config.toml
n_experts = 48
balance_loss = 0.00249
norm_eps = 1e-06
optimizer = "muon_variant"
dataset = "wikipedia_en"
Below are experts of layer 10 (counted from 0) of a mixture-of-experts language model. Rows are named router (the router's row for the expert), gate (a neuron's input weights, with its number), up (a neuron's input weights, with its number) and show model dimensions 200-239. Each number is 200 + 30 x the weight over its row's rms, rounded and kept within 0 to 999.
After each expert's rows: "mostly gets" lists some tokens that are sent to it at least half of the time. This comes from a sample of Wikipedia text that the model never trained on.

# expert 6
router,233,210,216,209,194,177,232,209,198,192,234,202,208,222,225,272,174,189,153,162,239,195,176,186,205,210,212,189,227,210,203,184,208,164,241,178,151,240,216,172
gate0,214,255,193,231,218,199,216,183,176,153,192,293,214,253,181,217,178,197,150,266,217,237,189,180,191,188,211,209,213,199,182,217,183,188,227,197,218,229,228,156
up0,180,203,191,176,181,239,183,245,205,204,186,147,224,176,218,189,150,204,192,177,188,198,193,210,217,191,222,162,178,158,164,206,219,228,164,182,205,226,185,211
gate1,235,228,177,168,223,185,236,212,180,215,148,171,259,214,174,201,231,219,178,207,180,145,230,212,144,248,196,218,205,160,185,224,231,186,211,205,225,185,216,241
up1,150,184,214,193,193,195,187,152,272,168,245,267,166,169,190,245,203,223,195,152,167,208,174,198,185,199,180,204,222,211,190,183,224,172,192,209,227,172,268,236
gate2,210,232,199,164,219,208,165,182,135,210,159,170,197,235,224,166,165,172,200,224,227,186,197,205,213,218,180,243,173,230,163,189,191,187,182,195,183,216,184,191
up2,213,198,190,220,236,217,173,217,196,213,212,218,206,196,172,197,123,142,205,250,199,224,206,196,205,149,203,156,179,204,189,184,251,231,140,214,232,180,220,169
gate3,254,208,135,201,225,121,175,188,180,183,189,231,234,195,269,193,199,224,200,186,231,252,195,212,207,232,172,206,207,199,227,171,195,153,244,194,233,153,216,191
up3,152,194,238,188,125,253,219,203,226,189,193,144,154,193,155,220,201,206,171,196,164,133,178,184,192,180,262,115,229,173,171,230,244,223,141,233,175,263,136,190
mostly gets: "°W", " ft", "}", " located", " million", "%"

# expert 22
router,204,207,208,174,183,177,211,195,225,219,190,204,195,202,240,212,211,197,187,167,242,193,152,162,171,229,205,201,239,243,221,175,233,165,224,234,193,235,200,168
gate0,255,238,240,156,205,179,181,174,166,201,205,168,142,165,207,184,231,194,190,210,198,243,170,149,235,181,178,202,180,227,264,198,210,166,229,232,205,170,214,197
up0,280,216,222,174,203,176,172,199,174,221,224,178,167,188,219,223,233,186,170,227,172,230,147,139,212,194,187,227,181,223,272,189,205,127,227,214,191,170,223,205
gate1,204,205,207,219,154,198,196,210,191,205,201,157,163,171,252,195,197,252,221,194,167,186,235,212,196,250,185,188,177,183,211,231,191,181,227,229,198,185,186,152
up1,220,205,196,242,167,203,184,174,202,218,207,172,155,165,244,164,244,221,237,164,223,188,238,214,190,272,200,195,154,222,220,230,197,221,190,245,210,163,257,159
gate2,202,239,209,209,217,216,160,198,175,245,203,205,180,186,191,176,169,175,176,231,218,165,169,166,182,197,213,190,253,202,200,193,233,204,257,216,241,191,168,161
up2,204,197,212,177,192,189,211,202,236,152,192,234,209,206,194,251,185,232,230,177,197,173,249,239,202,173,164,191,148,204,165,202,110,192,215,189,162,227,219,249
gate3,194,157,189,230,191,216,214,236,109,255,163,212,201,222,188,174,198,258,204,158,177,192,160,234,182,185,134,189,208,239,192,152,241,234,202,191,233,160,237,238
up3,219,272,213,163,144,191,223,197,273,226,189,219,215,179,226,215,146,171,174,250,252,182,178,162,198,271,188,246,235,249,241,282,144,194,172,205,194,233,191,216
mostly gets: "  ", " La", "areer", "″", " Ju", " Sw"

# expert 23
router,220,209,207,202,230,193,244,247,161,191,204,187,203,223,217,222,207,177,167,147,235,212,169,155,190,244,188,227,242,222,231,198,212,151,223,208,213,231,214,205
gate0,161,244,154,181,226,274,193,239,227,192,199,224,241,199,230,200,165,179,208,232,202,202,175,165,179,192,178,198,180,217,149,229,219,198,156,271,185,180,197,205
up0,202,186,264,168,204,171,204,229,238,204,206,148,181,211,196,230,242,208,162,200,212,180,184,221,207,182,232,194,200,199,199,207,186,168,268,138,184,241,184,202
gate1,161,238,204,181,232,209,216,250,195,279,235,169,224,233,172,175,228,220,201,182,197,197,188,147,181,203,206,238,213,266,257,194,224,223,215,226,174,200,192,265
up1,213,212,166,152,243,242,202,197,174,185,155,170,163,192,168,174,148,191,213,178,193,181,224,190,172,251,219,205,212,175,268,146,162,122,187,214,204,196,182,217
gate2,132,195,247,192,247,223,215,122,196,236,201,177,162,189,237,236,155,192,172,138,220,188,168,243,211,199,222,222,191,214,217,228,191,188,173,168,166,190,167,164
up2,179,228,197,173,236,208,219,191,219,191,151,145,218,183,214,182,188,237,215,178,182,234,218,189,205,169,186,265,235,221,235,216,234,214,255,212,204,227,196,157
gate3,230,233,224,180,197,172,185,177,202,207,202,182,206,229,198,215,179,237,172,230,238,150,264,212,205,191,216,215,213,240,152,199,177,188,159,190,157,241,223,236
up3,177,163,178,196,217,244,228,201,177,200,176,259,168,209,205,175,212,156,209,182,198,202,178,169,216,188,186,219,228,176,240,172,216,256,220,162,239,162,169,175
mostly gets: " Sup", " Or", " No", " Best", " Sec", " Tra"

# expert 7
router,248,206,200,221,221,225,220,257,206,193,237,188,206,221,254,261,156,222,204,161,225,171,184,208,173,211,196,208,230,218,174,204,238,142,221,203,168,280,238,179
gate0,198,144,264,213,199,201,176,226,219,202,174,173,185,214,210,196,192,156,199,196,215,191,220,191,197,183,206,161,215,221,222,189,237,175,188,218,212,159,211,219
up0,213,273,161,203,219,174,239,186,182,207,237,228,211,188,190,205,212,228,193,188,188,228,161,202,195,207,206,239,151,162,172,212,159,213,205,173,194,209,188,187
gate1,194,197,199,161,228,169,223,205,240,144,220,215,221,216,224,246,195,201,206,159,159,185,143,180,188,185,150,178,220,195,169,160,172,199,206,198,191,221,251,168
up1,184,225,194,197,198,173,146,169,205,227,249,179,171,187,199,152,182,166,203,200,214,228,251,189,228,227,206,202,179,182,209,228,231,218,186,191,194,188,171,256
gate2,121,203,222,199,229,220,241,172,224,223,164,208,168,193,124,205,202,181,176,172,177,175,140,162,173,167,234,188,148,207,154,206,270,192,191,198,184,198,214,191
up2,125,196,220,217,271,218,208,176,204,241,152,217,172,189,125,198,209,169,183,187,198,171,136,178,169,173,254,195,172,194,141,187,277,191,187,202,217,198,192,190
gate3,211,242,201,184,209,192,142,191,276,204,208,150,159,243,253,202,225,168,168,179,230,202,172,268,195,195,217,215,188,197,215,179,236,183,215,184,200,183,220,245
up3,206,154,192,223,156,195,238,239,137,138,217,260,253,197,189,187,172,226,241,191,170,202,166,194,224,159,177,207,181,215,165,233,187,201,212,197,237,207,211,193
mostly gets: " her", " his", " their", " public", " when", " another"

# expert 20
router,243,235,198,164,201,194,250,207,174,210,178,204,228,214,224,205,159,172,184,181,207,231,179,156,168,219,205,211,262,223,221,197,198,192,233,235,173,245,222,197
gate0,206,195,193,175,202,222,195,276,196,187,157,159,230,225,208,203,253,207,186,212,172,180,197,209,220,189,174,218,293,200,242,244,164,214,247,202,221,168,212,206
up0,194,194,200,170,167,220,195,254,208,211,178,146,213,208,213,198,240,196,178,217,186,182,194,201,229,204,191,202,291,228,205,252,202,225,233,204,209,147,187,234
gate1,216,180,222,281,224,226,235,176,161,168,244,190,220,224,212,215,183,165,193,185,199,183,200,196,202,213,202,206,241,210,202,170,190,220,211,186,168,156,173,185
up1,212,185,199,277,234,215,196,155,163,198,256,208,214,220,201,228,189,111,204,164,182,193,207,145,182,219,167,205,215,234,192,216,196,175,150,174,198,168,164,164
gate2,222,209,197,165,216,184,207,174,178,210,220,139,192,200,205,183,189,201,242,223,233,184,214,212,158,249,239,229,286,208,210,209,186,229,289,268,208,209,247,171
up2,155,197,186,204,185,216,186,222,250,164,185,247,199,188,173,227,220,209,149,183,173,199,173,210,234,158,145,182,119,217,217,191,228,181,114,150,188,190,177,233
gate3,187,167,206,196,207,216,194,171,191,199,239,226,206,193,168,193,207,203,204,126,132,210,208,179,219,234,179,211,168,257,209,226,145,236,189,236,192,168,206,208
up3,215,193,189,202,202,258,213,122,153,164,195,220,191,228,229,170,249,181,227,186,152,196,205,213,184,187,172,159,173,176,232,160,243,196,203,205,209,142,184,239
mostly gets: "″", "°N", "″N", " =", "ER", " z"

# expert 8
router,218,220,205,197,190,186,195,217,177,214,231,180,180,224,190,227,176,200,193,190,217,208,161,218,173,223,207,229,225,215,213,213,241,150,216,256,181,195,253,177
gate0,211,162,209,180,168,204,228,198,195,181,234,191,162,210,205,242,246,227,244,256,210,214,198,243,130,197,224,171,242,184,135,189,204,216,182,208,230,196,210,192
up0,213,151,195,213,189,220,221,168,200,174,238,213,179,173,195,166,187,286,217,189,209,247,228,178,162,243,246,201,195,215,190,166,209,193,151,199,202,223,212,197
gate1,196,202,246,196,195,203,226,206,227,138,231,207,193,187,211,247,199,229,164,219,214,210,218,230,160,176,168,213,166,191,158,171,177,177,152,148,196,182,216,224
up1,265,171,193,218,181,208,156,262,212,304,201,228,210,216,242,217,178,197,160,183,248,146,160,248,169,167,240,171,218,129,198,223,216,143,174,157,211,223,174,220
gate2,209,155,141,220,199,209,226,233,242,235,237,161,193,230,209,214,156,175,225,201,172,172,183,210,239,202,220,146,187,275,225,177,214,162,219,234,209,219,241,174
up2,212,224,242,186,229,221,191,187,181,141,183,228,248,214,155,205,253,180,189,180,249,236,250,176,204,219,149,230,229,133,221,188,165,234,191,191,172,200,168,230
gate3,115,244,144,187,194,213,109,213,171,213,206,176,189,122,182,206,219,186,164,162,205,188,247,172,161,231,203,190,170,183,188,218,180,156,216,223,134,177,218,162
up3,243,170,219,238,209,226,259,140,219,166,245,208,212,272,200,179,231,175,195,223,170,174,160,193,225,171,243,245,245,238,237,199,228,244,176,156,275,239,185,263
mostly gets: "aj", "uk", "sk", "ij", "ik", "ah"

# expert 15
router,197,192,232,195,214,186,207,186,233,261,233,172,176,160,168,144,189,238,195,240,194,189,191,242,222,158,193,168,183,215,152,225,175,234,190,219,217,199,231,161
gate0,217,136,196,232,183,250,190,131,187,202,235,246,182,240,182,173,238,172,205,206,257,151,216,248,243,185,261,190,166,216,151,131,210,162,147,200,183,205,200,166
up0,217,145,230,217,193,243,200,137,193,192,220,244,194,235,191,156,195,195,204,229,251,185,201,231,207,181,257,157,184,226,142,147,199,160,174,204,211,183,183,179
gate1,222,174,236,203,250,131,181,205,164,244,263,155,181,198,178,208,225,259,153,174,258,191,184,200,227,216,214,170,198,233,181,243,218,234,216,218,245,206,147,175
up1,188,177,198,199,257,197,220,217,219,225,202,134,216,208,223,219,235,195,167,192,209,134,151,192,170,225,215,204,227,206,154,225,196,212,198,183,199,207,141,212
gate2,203,147,189,225,204,184,167,239,215,241,228,204,220,198,190,248,161,208,204,219,205,250,134,252,220,256,183,213,210,210,219,173,231,210,190,217,207,203,186,169
up2,207,91,192,205,202,153,187,235,208,251,209,208,201,215,174,259,175,211,187,217,218,252,153,246,246,249,184,204,201,210,226,168,224,224,178,183,225,200,189,186
gate3,183,183,125,215,185,164,239,163,153,153,236,158,171,193,182,229,219,213,199,233,163,212,195,197,198,192,174,201,228,194,250,207,197,253,226,208,207,227,162,223
up3,205,196,188,222,194,208,172,222,232,194,208,173,159,187,193,137,242,221,181,214,217,167,177,188,167,204,226,251,203,192,240,172,243,224,159,229,239,233,137,201
mostly gets: " −", "′", "1", "9", "2", " +"

# expert 29
router,201,205,201,177,194,183,246,240,178,208,205,199,190,185,225,186,206,189,193,169,204,211,154,192,188,211,209,175,260,222,217,202,237,156,247,214,199,228,231,203
gate0,236,227,215,179,166,185,175,198,161,194,208,167,185,188,203,229,173,206,191,209,180,213,202,184,224,160,212,214,210,201,233,143,234,233,226,217,168,213,159,202
up0,236,215,207,186,207,192,153,174,217,205,213,182,174,216,197,238,164,237,209,200,188,209,219,195,230,171,185,187,198,218,262,181,240,215,239,224,206,198,178,210
gate1,177,137,187,203,215,248,200,188,205,195,194,235,155,219,179,198,259,210,197,227,198,202,179,178,168,239,163,129,204,221,185,219,196,201,162,268,194,186,224,197
up1,202,215,187,183,219,235,157,169,164,176,241,191,170,211,203,209,187,235,143,203,193,184,199,180,243,261,192,203,234,228,174,161,225,187,194,208,167,233,192,182
gate2,202,185,171,203,236,200,174,178,165,167,208,265,234,157,232,197,185,181,205,187,187,204,234,156,206,222,206,205,195,204,223,175,198,187,247,190,211,214,207,167
up2,221,201,211,220,154,202,225,235,219,222,177,146,167,214,156,229,222,201,207,210,218,205,167,217,207,195,204,201,223,200,178,219,213,173,158,225,188,186,202,235
gate3,203,202,198,193,232,141,175,212,201,184,167,242,203,151,172,237,204,241,207,202,211,174,204,203,284,199,240,210,260,209,151,199,243,198,149,168,242,110,235,170
up3,238,230,186,158,185,192,219,244,174,153,179,239,251,192,217,220,227,274,229,226,198,173,206,201,215,204,264,198,198,233,185,206,195,159,176,168,241,220,151,226
mostly gets: " County", " village", "artment", " district", " town", " area"

# expert 47
router,252,158,192,190,196,178,229,217,150,203,194,219,253,220,230,269,200,170,171,176,234,207,166,177,223,220,175,215,249,195,239,175,217,153,205,207,187,259,269,164
gate0,185,212,174,212,211,194,200,181,186,157,222,211,158,204,156,172,199,269,181,206,213,232,205,189,186,241,235,148,180,256,187,211,256,154,148,219,191,244,220,219
up0,163,151,219,151,181,216,183,192,254,169,171,202,164,217,198,212,258,244,200,178,162,242,183,189,156,221,241,149,191,172,186,192,187,179,197,183,145,222,189,191
gate1,213,138,199,203,178,207,189,176,203,256,231,206,192,239,211,211,193,181,212,197,196,211,218,151,205,186,256,200,261,250,223,161,199,188,182,211,194,228,197,224
up1,221,127,191,198,186,209,208,174,215,249,230,206,208,241,209,218,166,181,207,191,211,215,219,156,220,188,251,210,253,254,221,163,206,182,179,216,180,220,220,209
gate2,199,208,178,225,159,207,237,178,233,264,194,221,197,225,186,192,187,179,226,195,200,233,245,229,202,205,230,219,208,172,242,207,205,185,198,229,229,172,155,210
up2,200,208,218,162,197,169,176,243,168,179,193,186,217,189,247,217,235,235,199,184,172,168,156,158,214,172,176,193,177,246,185,195,194,223,204,179,164,215,236,213
gate3,192,189,173,173,166,176,194,210,152,168,219,162,203,241,225,192,158,231,150,240,240,208,192,224,224,211,164,203,176,227,171,180,206,160,181,199,227,205,207,202
up3,210,151,214,189,216,206,177,210,189,230,236,166,239,209,177,202,211,219,162,280,238,191,201,167,184,185,180,153,217,184,214,219,211,235,149,174,227,197,201,196
mostly gets: " rele", " medal", " inv", "|\n", "born", " re"

# expert 11
router,217,205,166,222,236,181,251,208,193,150,213,203,174,157,205,156,221,221,198,193,182,174,186,237,193,166,216,134,163,176,217,228,251,261,174,158,204,152,210,160
gate0,238,182,130,195,168,222,229,137,174,197,182,175,192,165,227,205,190,215,211,177,229,205,232,208,151,204,234,188,243,220,203,235,272,217,154,242,211,123,205,221
up0,183,236,262,228,242,162,169,229,233,240,220,210,179,207,193,209,177,201,186,227,192,188,176,196,242,196,162,238,226,156,216,186,127,226,219,159,194,258,167,159
gate1,187,239,178,163,179,168,207,206,227,142,196,186,183,237,144,218,224,212,217,202,153,239,191,221,170,230,202,150,235,213,221,206,215,138,202,214,234,187,163,212
up1,191,208,185,198,181,195,185,228,227,152,210,189,195,197,157,198,203,224,209,213,187,228,175,213,205,237,232,168,228,232,218,172,236,143,158,216,240,159,158,204
gate2,240,238,206,223,244,184,225,227,189,155,137,176,206,212,245,228,285,232,193,196,176,186,173,234,178,203,177,195,196,157,224,218,203,184,225,220,217,152,205,173
up2,151,156,230,210,179,197,187,166,240,201,212,226,179,216,207,247,152,202,242,175,227,215,191,143,211,182,187,187,186,213,179,225,171,187,175,151,143,151,180,220
gate3,220,198,248,233,163,232,246,218,158,179,158,195,183,165,214,186,200,188,188,186,202,210,204,203,204,165,218,217,192,238,209,225,201,176,190,230,197,153,165,189
up3,191,191,252,211,176,260,232,199,134,194,179,180,224,156,182,171,205,182,163,191,218,197,219,191,201,203,200,217,205,251,196,190,178,175,176,233,207,177,149,205
mostly gets: " during", " at", " the", " in", " within", " around"

# expert 36
router,216,183,216,173,197,195,250,201,187,213,194,190,215,218,237,236,152,186,200,159,249,202,159,171,221,239,161,199,253,244,260,192,214,167,222,191,187,248,216,189
gate0,231,158,171,171,188,216,207,197,159,226,195,208,172,141,230,182,169,168,201,182,237,232,181,181,176,256,203,220,191,194,244,163,238,175,214,205,209,178,210,265
up0,197,191,194,128,181,189,195,154,198,211,173,232,193,211,176,200,191,222,195,190,247,176,189,175,129,182,135,234,184,205,193,205,195,179,216,158,169,138,218,242
gate1,178,218,233,272,177,208,201,230,263,235,229,191,206,178,212,193,231,246,231,191,199,226,222,199,192,243,234,163,244,217,238,179,189,142,237,197,153,153,182,191
up1,204,213,229,162,168,176,198,140,157,157,142,132,167,194,158,180,236,169,223,165,181,184,196,219,190,235,193,201,191,182,296,249,241,280,228,284,207,228,169,228
gate2,170,247,203,238,301,218,180,233,257,201,179,229,222,138,227,154,244,187,186,194,210,199,178,187,150,178,209,251,207,253,179,205,237,223,189,202,214,153,227,268
up2,170,199,218,217,250,199,183,264,220,218,197,222,198,116,220,90,171,163,202,183,276,235,163,235,239,218,209,218,199,239,180,201,209,195,189,223,233,166,167,238
gate3,180,151,168,190,206,238,183,155,232,197,214,211,183,169,257,231,231,294,180,195,223,179,226,221,172,207,191,260,248,186,229,129,152,230,244,171,237,254,189,238
up3,195,132,163,185,230,239,169,158,231,162,207,188,150,187,261,257,252,285,171,203,227,180,250,230,178,208,173,257,219,170,213,131,172,219,208,202,238,238,175,236
mostly gets: " —", " music", "pis", "amily", " TV", "usic"

# expert 41
router,253,189,214,163,197,148,252,195,126,211,202,194,227,221,217,206,181,177,176,191,208,232,165,141,177,229,186,206,249,209,263,216,202,180,235,240,197,231,213,177
gate0,200,215,165,225,188,210,202,134,228,151,205,177,184,173,158,207,199,241,247,213,174,184,189,200,224,204,202,172,203,233,178,180,213,197,226,199,229,201,195,221
up0,154,218,156,232,161,193,179,154,238,139,200,213,227,188,164,205,220,241,230,219,188,186,179,209,211,172,233,172,209,221,193,199,261,196,190,194,219,200,174,229
gate1,160,216,183,186,217,198,208,177,154,213,226,219,234,129,236,140,169,194,228,238,164,198,211,189,225,201,229,204,188,255,213,190,232,195,186,163,216,191,223,229
up1,257,187,207,201,162,196,213,230,253,209,191,167,175,275,178,216,259,197,173,178,233,220,200,225,187,204,169,193,214,109,202,195,201,223,201,222,187,188,179,193
gate2,180,240,195,212,218,237,205,212,171,213,247,186,209,191,204,205,182,180,214,207,233,200,214,209,197,240,180,170,190,257,189,209,157,184,145,219,219,196,200,234
up2,210,188,225,210,193,147,212,210,214,176,136,173,221,232,213,191,205,178,208,184,195,169,201,159,204,137,241,239,249,184,223,181,216,229,274,219,168,202,240,180
gate3,229,210,247,194,225,166,178,219,194,186,190,196,210,221,155,191,217,199,222,234,201,212,238,199,145,201,232,162,187,173,231,188,162,212,231,188,222,206,201,220
up3,246,194,177,181,229,171,271,194,174,187,176,198,155,194,143,157,267,185,229,228,175,179,265,178,199,217,202,175,211,215,243,166,181,192,202,192,189,239,201,244
mostly gets: " Fran", " Dr", " Michael", "eal", " Robert"

# expert 3
router,201,199,259,172,193,193,236,202,177,222,208,199,206,228,233,230,221,216,174,165,210,208,192,159,174,199,205,181,280,238,256,180,207,165,248,237,212,230,278,215
gate0,149,177,262,203,195,191,161,218,206,247,217,203,187,152,176,208,245,195,198,220,218,163,172,187,213,231,243,193,225,217,198,169,169,193,224,234,218,171,175,184
up0,245,200,112,189,209,204,242,198,184,126,201,178,192,234,204,173,143,200,181,178,206,257,217,186,185,179,171,205,184,179,201,227,201,211,200,169,172,226,244,179
gate1,253,173,207,194,144,194,176,141,223,161,224,145,199,151,200,183,190,163,241,249,240,212,194,218,145,250,236,203,228,194,183,204,200,185,212,243,216,149,155,159
up1,159,231,180,151,257,203,207,249,154,198,235,273,197,264,242,187,231,240,198,135,205,162,227,169,246,154,165,183,206,227,191,202,193,218,202,156,178,228,222,216
gate2,200,227,218,208,226,224,206,256,181,236,190,165,194,175,212,203,203,196,137,215,201,248,215,225,149,172,202,201,232,171,183,223,222,187,218,215,192,162,199,200
up2,205,264,199,214,227,173,178,206,167,200,194,158,240,208,187,159,177,220,121,222,173,232,219,178,164,138,242,250,195,194,167,175,223,211,211,210,196,178,188,203
gate3,178,214,205,202,252,177,189,250,215,222,178,195,208,155,138,209,174,160,162,175,152,199,228,212,182,229,229,204,209,217,194,190,226,231,225,198,214,169,210,198
up3,202,211,217,188,177,211,184,148,179,167,213,179,192,149,188,235,248,263,167,209,212,203,173,178,179,168,171,240,192,173,235,228,157,175,162,177,180,158,252,196
mostly gets: "|---|\n", "|---|---|\n", " Minist", "ott", "|---|---", " Born"

# expert 40
router,228,217,228,212,185,172,235,214,179,162,211,202,211,233,225,225,176,211,164,179,201,234,187,184,175,199,194,223,235,199,218,202,204,159,217,177,191,228,220,198
gate0,224,219,286,193,240,203,177,154,218,244,161,235,236,201,215,220,190,218,221,207,208,224,226,200,201,186,207,184,210,244,168,216,210,239,199,207,212,218,223,223
up0,182,172,282,219,235,182,216,166,214,190,264,225,244,215,181,159,175,185,208,205,224,233,260,224,238,205,213,223,199,217,198,161,197,161,184,203,186,208,175,147
gate1,186,197,197,182,183,165,217,216,202,246,217,166,163,164,170,226,217,188,234,157,208,195,258,234,178,215,195,203,213,238,208,159,198,174,260,261,163,177,181,222
up1,209,173,214,221,193,209,188,202,204,138,194,259,234,229,251,178,154,207,175,257,191,219,175,195,234,183,192,236,176,171,184,226,207,225,142,142,228,227,214,158
gate2,203,174,186,217,245,245,158,221,227,165,208,226,193,243,171,179,199,178,161,176,148,221,208,122,156,176,243,186,229,178,286,233,211,199,213,222,218,207,159,222
up2,192,205,181,200,232,265,123,173,183,200,234,256,197,216,144,201,206,183,196,168,189,255,175,152,180,161,258,203,207,181,251,208,257,206,215,188,222,214,169,199
gate3,210,213,247,182,280,195,210,313,196,157,230,241,186,241,183,171,176,204,180,186,188,212,231,242,173,188,232,206,222,176,234,154,250,186,234,202,179,151,187,201
up3,185,189,171,216,179,165,224,236,242,140,215,198,156,228,234,208,213,177,173,216,189,166,199,240,153,157,175,261,213,162,215,174,223,225,246,145,131,165,198,202
mostly gets: " River", "ards", "riend", "irl", " Park", "ild"

# expert 1
router,242,231,221,184,187,198,218,201,176,211,212,183,191,185,255,215,188,195,171,160,213,193,143,147,194,218,188,233,234,219,239,184,212,180,237,222,178,238,205,217
gate0,178,158,210,202,168,199,184,234,174,183,198,158,174,173,238,215,189,197,226,212,203,240,187,208,180,203,259,236,211,135,181,201,192,187,247,247,184,199,173,185
up0,219,231,174,218,222,182,203,176,208,204,193,250,219,204,159,196,223,194,180,201,190,165,198,153,207,200,136,180,220,259,217,197,212,204,180,173,229,198,195,201
gate1,226,160,205,138,170,211,193,265,171,234,161,225,196,213,193,246,216,212,196,242,221,183,170,267,231,138,196,205,254,245,249,161,166,168,212,225,226,173,193,211
up1,159,238,200,194,251,186,177,139,210,185,175,167,212,203,209,195,188,179,183,168,224,245,230,161,173,201,258,213,163,162,209,192,180,212,141,183,204,185,238,234
gate2,219,191,197,161,227,181,281,148,189,214,178,249,185,156,222,179,182,234,165,194,172,253,196,166,183,215,198,240,168,148,161,193,258,166,190,213,225,210,184,249
up2,201,224,193,159,140,232,233,207,198,188,181,173,206,191,203,194,191,194,234,246,225,251,217,168,166,206,225,183,194,237,207,200,241,160,144,196,188,210,167,216
gate3,188,250,179,193,239,195,185,177,187,180,162,220,193,192,233,163,224,226,191,215,243,175,217,141,196,175,131,238,166,183,216,173,162,198,236,221,184,177,246,172
up3,180,249,216,210,222,204,183,191,187,178,166,196,223,190,215,152,228,264,219,169,247,154,219,211,194,215,129,227,162,210,230,162,216,201,176,201,193,185,228,203
mostly gets: " League", "ague", "ask"

# expert 42
router,229,190,201,188,201,173,250,221,158,199,198,153,200,212,247,229,185,210,180,170,226,212,184,184,163,210,207,238,260,230,239,198,243,149,200,187,204,227,244,201
gate0,211,245,185,217,162,202,214,198,225,283,218,163,214,219,242,171,223,202,194,203,163,224,180,241,195,231,179,233,260,251,212,204,189,187,178,193,187,185,201,193
up0,198,237,175,221,175,195,174,218,187,268,220,184,216,213,233,166,192,156,198,205,169,231,183,254,222,234,239,239,216,202,239,199,208,166,175,169,178,209,228,223
gate1,186,253,175,193,211,231,174,201,198,183,220,181,228,216,181,174,216,170,219,264,183,215,233,136,182,175,168,189,241,222,216,201,205,185,187,210,178,201,156,176
up1,217,189,156,201,196,222,172,244,170,189,218,192,179,186,233,249,210,200,182,225,244,219,206,193,222,170,157,172,203,217,181,185,220,221,223,231,198,197,201,175
gate2,147,233,178,156,235,220,167,185,209,225,180,245,213,173,227,212,180,210,186,201,236,205,206,178,198,192,149,247,200,288,182,251,233,168,205,245,222,194,210,189
up2,241,185,222,240,210,190,248,191,203,185,224,162,196,249,173,214,235,184,196,185,178,174,190,231,201,164,204,198,192,123,219,152,156,248,178,169,181,194,193,197
gate3,151,173,250,196,173,138,218,229,172,155,212,235,197,183,194,179,223,226,187,181,185,225,165,129,196,200,218,225,195,225,227,209,186,251,196,189,243,198,225,156
up3,219,232,184,175,216,230,245,227,248,218,199,243,168,180,198,197,212,195,201,197,150,213,208,177,155,257,208,193,247,176,211,206,233,196,207,162,159,168,180,223
mostly gets: "levision", " art", " activ", "anguage", "forman", " TV"

# expert 30
router,255,212,207,181,195,214,261,243,148,192,206,180,201,231,251,223,207,185,172,178,233,220,185,151,176,194,193,233,241,208,227,219,225,129,232,194,200,242,256,194
gate0,176,190,215,218,191,283,167,218,241,166,218,225,166,166,179,190,154,190,225,229,168,250,168,194,204,255,191,196,207,255,217,157,247,218,208,269,204,152,240,210
up0,177,229,193,212,204,214,193,212,179,166,208,172,202,138,194,264,165,149,247,265,186,202,133,193,199,173,198,272,204,202,221,258,221,183,223,263,185,224,178,257
gate1,232,232,238,194,182,247,177,258,259,209,171,227,206,248,189,169,204,236,170,235,236,220,222,180,177,193,168,215,254,194,205,244,239,169,200,173,208,173,175,134
up1,195,174,182,150,162,247,152,179,163,197,167,222,165,194,166,232,160,159,230,208,162,180,182,207,251,141,206,213,203,201,230,188,158,147,206,207,190,225,133,203
gate2,182,207,152,213,177,257,208,205,158,180,204,181,201,179,227,226,213,166,236,210,206,228,214,194,171,170,169,208,188,202,203,206,192,232,252,203,212,185,154,212
up2,216,177,166,180,213,225,149,184,186,251,244,181,201,215,171,186,201,229,181,208,196,198,206,156,267,220,270,176,183,207,210,216,224,133,170,208,225,230,243,202
gate3,204,239,185,187,197,186,158,190,155,241,169,203,257,185,219,199,214,229,172,232,212,245,162,221,190,248,228,222,175,225,234,219,196,208,170,232,194,211,153,224
up3,208,191,239,192,156,234,174,179,225,181,190,256,176,164,213,186,208,176,194,182,181,170,193,207,185,161,167,184,235,162,172,205,250,186,199,170,175,203,178,200
mostly gets: " Mc", " Euro", " Cor", "&", " Group", " Star"